From a checkpoint of a small mixture-of-experts model trained on Wikipedia.
Size: 11 layers, width 96.
Experts: 48 experts in each of 11 layers, 64 SwiGLU neurons an expert, 3 picks a token, a softmax router.
Training: a variant of SOAP for the experts, 466M tokens.
Below are experts of layer 8 (counted from 0) of a mixture-of-experts language model. Rows are named router (the router's row for the expert), down (a neuron's output weights, with its number) and show model dimensions 0-95. Each number is 128 + 24 x the weight over its row's rms, rounded and kept within 0 to 255. Numbers have three digits each.
After each expert's rows: a language model's description of what the expert responds to. This comes from a sample of Wikipedia text that the model never trained on.

# expert 37
router:112156112107115160146115126088125126172127111119161192131117142127169153133116135131148145100141131115100175098151124083157157139103149150186133125153145078095136132116129152105180107137118154139145108145122137089152135147125145127114152134134128114071108123136133135121069144115156102150
down1:140120155132163143083114095112137161148099116120162144115155162194132103150137147140105123113156128162105145139121131150118147120116123120137138101143129113139096118142132132154106175164137071120112123128126126145147114160173127106174149155094136131134146174202130137083141156134149110148
down2:123085122130098135154129061106122126143136178117157136134127122123120130113114164135132122149128127127088129108107150143114143087127162092148144152110142160122126105150160137117112145145176181139150122072151150146129093068138136107139108127099071128124120146107158103146136137082134147162
down3:096123125123135147148117123127118112118121092124081144099145151159131152154140076092129163158152170132113082125099125134111108110093111115159080125134159143114143113128162116126138108107094135092162086146106138158132137110084129139116103157141110118131127095058158118161112129102148100163
down4:150116138141112094114120112098130128098111147143110118134142085149096180117097162110130104100139106132106101102072125130121102135094102138157160134158124153111159141145135122110125125151145133113111106150102138169078127101138112117113107187093158121101136078106120109106118122183118153170
Description: Common word stems

# expert 14
router:145174158142128171115114128102129119114135109117138197107122126122162140125145152137146151106157168139142130110155121087162130132109137102150160094156141149110155133140109148113142087114124148141135105159121148114140112159117109073129128139152193100095109134177156126097104135138151086160
down0:161123145139162158175131099139095112078134126124130104137133119146084152174117122128109129127106146107127127113096147099119085131118128128078118100141104106139155146153089107094114154108127101127091114149171071129194145129077099097157144125157138146116122139117146098123129131122130130097
down1:135102116133114099132113128109170142123126153146119128110114133117130154119104182122156150115104143134148130121102115086171113090060098147150151130117094131169122135114130119117058138078156146124175114137158158152120157149114138125142130081136144109150102127116092146102129149107089142161
down2:154119103126095104098115101127140125146184135093103120153132118143177118134146136125139084152178136157099147115124134161213172147132160119100123064155110128120103138136097152112118139137135128112117105128120141131147116117114083117116128156110094149150097177125126122112099102131130128120
down3:106132139134162121119152100145104109084123108137121120103134139086114145140115094137118116100169135170107124142132135126191113112062142137148122135159100135146135109129139154164144111143113096168122100165121116154152121070087140146138115093087118139128114131154125124098103110109069139094
Description: Institution name heads

# expert 6
router:139188170121126155122144126137126115157135106088180149100125142121128155117148132123156139089156171108124161127145124095139171134086127103152156107161122089101153134144122132130125097126120149159125127129106144125159115174105132080128145139137158100087094109167145118104110127111172090148
down0:103135149137132094124117127117125098115122082116054156131190107094084123136154101156098134143164131116154071153119114132101153075127127147119129159121113144108120147132106121155104093075121099142133143125167140100137138100099139140132097108142116113126137113137149081123125107155159138129
down1:139102106104126117111134102136138129132182130147136120126120121129116121080106130100140134163104133138069165095115132159136149118119152157120109096144053134123104143159082090132145154129136146124141132132118163137153100131140112114142110066147132120171141200149110131109147118121156162140
down2:117089146143122136135105133106066110143109134128109132129122131118151075150164136126150137163117103105118131109092120110157113147101145106106128138141100114136119170165135139121118163113150150099106077141117155116097101122135138124097100145145113148146107174134171047120098178116150118144
down3:117100130148132124092163144116141141168079142082159130095130107155136102150135120117131049137089126100124149139125102119111131146159113124082165104154150099146133142127137131126064166110110098064123118164123134128118105169132148112119116160164113145117117146119102117115106137136117132127
Description: Person names

# expert 23
router:124173123120146135114155108137125124121123146111152137105133125130127166119135124136138138117163140099110178080148109088140143120090121102165132102155155096078125100105107113107125085115091143155126113125111166105153142168119149110119134169119159122072057121161162113103129150138136103128
down1:120127119146113146122129142097103146121109089127125172163126103104175129110116138146172161133108122137167121170135121159125177126146095144140157135140118109109152132126152082132056114147078122124105133152110112141119145163131172132171126153153096146136145101153072137111135111116164119122
down2:159156117145109152182095116132141116135153162138138119171109131129146151129110114170130093162126107101106144095118151085135142084166129155112160120123145134154108158136133138145210131169105162118095134148145111078115123136140150144112118131130115132147096152121103151090131084144114116133
down3:136118074157070122128146129125120113143144140149117148149121140108097136163118152160140140095119154113119137142114129134196170140138139143090127116163142131105079149117168152117089134191134149119137125090156106101170113106144117138121150104138169126087112150154114159128116155140101127149
down4:130130140127137168147137113088128156124101170099132130125154155121137126123105143100159133093141132112089070155126134122177127115077122116126147151136136148135143100121181115128106141104107087160138124143077153118110116121178132130161126128156125094126136132169111110145122150099150054109
Description: Sentence and heading ends

# expert 8
router:136155130123134180137120158130122097156124074112170162098114130126135132117171140146164164115142162121131160128152083082170132120115146120127158101148119139102136137142115165101126103133118150144113089186130141099131124128134099112118123126171141062128105124166146149123129137133150076143
down0:135160126060104100121122119107155134139140095126146094147074167121140181112121130113145123079168130120139129137126128127187156117117103182142133167092113105172136099143128116149141105174134121146156124116094129123155107116128147147137156131112152119137128100118097143122178132118146165120
down1:142090162115136155162123170119147118111111130149123155141104135093137095112168111159129157119167135163154144105141135126131172152111135168139128138104095146119115113160134104127099115137143121150158119134108121131090117126223130154145163115099171120121125137123099163093141135148098105159
down2:103113163190125115082110125088120122123121154141138169099116143113094131106150137107125077134150098139112129132155136151117111111113144123125137134122150127070120122152145086139066116105156167132099102129129161092112135101117147112139113117118139119136135170087170110148097105151116089167
down3:113128147083134080122183065120134129137130135120132147106172165167132106137124136121150145148121126140125138119148101125121152113115107139102139110126122121176090109152151155130134128117124122101144148109158138082190126144063109102165148139137095129131099115149154171138142109103118149170
Description: Institutional name words

# expert 4
router:126155151106104150113159117120142097174102103097133148133123161118129133119156118156138146121129144118118153104144104122144158156102149094137164139142100085104136134105098125171130107174093171170126129145137168125174134164151165100115131182153142097123122089160153114085115140127138104132
down0:094128108124139125107168087146114129122146146088133140128143118134138142171161135123110091109122106116100138090153113134101122124131146131131139151119097142110089120188123138158147150135113100119158154077122157107136126146111074072112122127132083149126068119104115138158088075121106137144
down1:120120110104113124154110134123153153146136139142109115161131155132110103168113136152109150128116107119112141107097154138054097131126157138113084180117123137095137171089142092152124096149101127156145123089173084165099155152109164124147120137140148084159150104128154126155130142098110121113
down2:158152091080095111137108094105187126132096125176154113182130141092123135151092086105168121138093144139118083120145132118168137131076135129133144135124147133144130108133086125101101120140143104155146141136121138146075129163119121150111139151137132091120127122159147112140114116103110082149
down3:136090120146138088123156115104157119165129131137103127131130094165077115117133150124129122118121149106129144129114104097172161096200159147136102124160100157142119106124107102182117127106121105133085111089127122134121109105133127137131134100112126081132113140123077146079116091156097106152
Description: Auxiliary and linking verbs

# expert 39
router:124152165109128171140163134109138115136134120096139177122093130115146157129151141157162148082142159132136177094169117092167128107107132102181141130153159109096137121098127135131114108145108151170131137163080145101165140139127151116111138142154158109092085120144152116105112147121147106145
down0:077128099139115134117154122107135098131083122095096091106095127126112145093107138114120136144102162134117077137125112123092144124124118131144097168106108140123100132087144116122171141124141119160131128128127128098064164122122096142118085145197120122104106161155166117115113154117105086129
down1:137107111083127142125152068102130095121129129069107138098136074115102130132131139145151104139106136127136114117089146095169154094112137125097116166144160159078142104067127141138137140116095139118123116171153110156112130091151111117150121119158132103107146113142119156094114106112104140096
down2:156137129116151131143151092116099120105129102127146114069107151097124088136093150161163138078154127157114151121182133118030100156140117155113122117128111109156119154109131123123161145118120103130113133115107139147110126097148137146100148161149163145130112119139113100132157115099164136111
down3:149149124127109138116127073127114139142138135147123098105115101119138124117097085150138147115148109170126095116096115110118092117059150113124105161132094117122136114116144138114121117100113147146173147150125160127115079118064146104124119120152124134084153063092133135145165119103153096102
Description: Head nouns after articles

# expert 28
router:135165201123132163123123133137145128163129121097149146113166150133151178121127115143159137129158142119115150120131131134114119144099152110123140103139106115095147127145119131138138087145115165120148098144128146100166122201116144093141153119129196112061091123126134112102126140107159111137
down0:133117129097146144169098096107126162150138120147138132118128109123123123100152085118149093157123099120118163115118149105169137158128121131207107130134121151144142133149132113134172127119105136101136109136107101136155163149126144111133143069100141136133131191113122137138143049141116172143
down1:132164133111133080095127163125103135156147107171110112119155151135127065126133156119150135141138150169147105115122127129140165141154110078146138156092113160110136087161157081138179125096130169150121086092176131139132138119112133127134129118156127136098100125123152165117118126152122151101
down2:083129125097114135197115094140153174104154111142098137148151147143141150167147138167136150100108155137126108169145133149082102133092133099149150140118128138143150137147149117122115098163143091154130169143111153137091099139124159142106123135081144152139116082108136103091154155136144122143
down3:136184133155099127095162102144074136123113121144139159135139174168096171140096145142121106079152120111154103128135150108079085103151133178127143142142120122124116097162129135171153123146136115153133136120141133114156126110139103123152161114110121105072118138094122151144108095113098117116
Description: Name-final word pieces

# expert 46
router:157171127161140135131129129128150104155137101098169182109127159116149119126163121133135160099161126107126158139130118100133144129118126108149182115146085130106141164126108165108143118124135180149111133156130129122150142166138110076110126140128155133112140092142152153097124131070147065165
down0:136185146143133112111133149101149151144128149066140109152107105134126148105107113073101106134112125133147068128146101110133143102156113146104142098145140143106157139132168134132155182113147123092130119129140186058108136119113113171119138146134114139116130166125111157127123103154134096123
down1:103126126112121120079110082130120129139133110110120148108167122147163128127165103088121145134140121134160084122130067141142119114146094065116163124129102155119117120108146135120115162081165103122140105097138121131183098107099097130140154173130087126121121079126166129111104115113118121115
down2:101159148134141167145065130132096107122121104111136125134118166140100162109145094132133160141131128132180118089124101148109118148138110085141107159126134125157146144088110130148113092112155072107129139122139119129162101127068122082102147135136162112166121114115174117150136098146142165122
down3:138110157128129130106109138100112127112125151124168131124154116124140115086148140108151090125144108140109110110124120179090137139157126110051172100149135126104103121153142127137170115146109101146105090114178128141132077104145139117143129175095121124112112145087151063116155123163115137122
Description: Title words

# expert 5
router:132176113103139186141118117126164141176112092110138179124147143120201144138109116135160121123151143128090140131159131123137131120110116155147156140141133106103164169153111169115166140124141175135139132150149121086138144184126123117129128129123146113083090116131126155103120146084147122139
down0:149124122132140144144095158135138122088113122115142145131151109113117098173139124098124084096125108145162194087134133095093127124133068109108114165103157111109141128145120094138141106107088131101155099143135120160133117123092137104147158096113121151123170075159151088139137136126119162146
down1:153103134092128113141148133095171136138129172100155099115127122150106131129146140146160135135126136134127134130078149103140174117172152132158128109179101143171092137154100140132104147129081122053144118129123134129149124144165156124106136137102133157089110177162118126105116123142144176122
down2:135090113123147081126137114144115116138134129099158111132130158104113141120184134116154137169112129086138086119151104095127128137147138136154151060119097137113142162112170119128143170148142087143191144152120146113157123132124105140167154160134120125128122132169171146136118156140167103156
down3:118105123123165097103155154159115131155074099114133142150128113121139114128111164172111089117144146081112149122163117095121131126148132132119127146112143148105123148146177145173136136107148099118134154105158141131115115150083091148145170130154138101138140096203131149114163162115104129098
Description: Mid-name word pieces

# expert 10
router:159142128137124156085106108137137118156138112119162141131120139120130135124162113164125142117116158095135142105158121102151143133128136087135162106176118107143151159127126162132119120154122157204107122158075145124163118173101158120092079150150131097127126108178163152123133133103146091144
down0:122126092112136125077141067156099066152115150123155123098157140118120077141123132104167142110089120088134144129175111141108128147143122142112132125077119125116152147139123118149128134149133126183141130118094117151118120117112115124097175126153103170149138138139149107115165092177147117114
down1:127184175133174110109136147134140135103177103138128121122138145121128143126148088114099130170111170135131173131145102132062101143124128151116130144144110124139142133121134139156139126171091136125163119150139103166160097115158110109129093132121144121136146111169130072095152113150114089091
down2:109131097111106131102112133120112139067141130157100132101122093100103149147141092154137146108140135119077078170110117114123146148115170095128106194145122158101138108107111116148129112136107151168091132158134140148164145142137088115117101143153148138128103089160112138131111082108153115119
down3:125095156142122160138166111135137121150112116132147139132106145137142122124141095180129108073156120135158179180151142157146116127137172171121117151133161113129163142140098129120089079115125130086075144095131139135121103133122107145122172075142139118164118097136130130093161148108127135111
Description: Coordinating conjunctions

# expert 44
router:149174196157126145130131149132138136127137125094134145118159170134151156109125135133152159084125137158091162091168121127148142120102097124158151117171129108115124125141136155134150113157084144152132138139103135092119088144116123090104132134163144115113115104181184150130151151127145139168
down0:107148065101106114135105155110139118129110125123149152111139137109114125184139184131116141117135174139125134142132137122146129115148173143066135119134116135101126145143126144103138131147123122146182188103087121160122138140114120136148179138114150162146097080143132118164106082120103157135
down1:140096159144119070115135099088104109112119121098133160168111111169152122102132170138089115172131119099138097140136095126089131154145083096128139129144120122135107145125136111127113120112077107144172113109095111153088130120096145153093128175120117099157142107083123135126153132115105129162
down2:117102161135167110104110134113088113130134108158097152160108124128096122155147137134109122124067159150093148123147118158089124126179108086091094134154152162131138114117181090083108111140136141133127109113112144161147136110140112118131131100104078110125102109116184113107097113121127136154
down3:088129134149091084084132132131107153159087157146158141114117116089151151111170147098103113115138122092097137117134159111136090105131114115140173135146108125098101106159166156124165099113137107111114116132125117128124140144065133099166137092154115114154144127136151191109138124134126098149
Description: Dates and years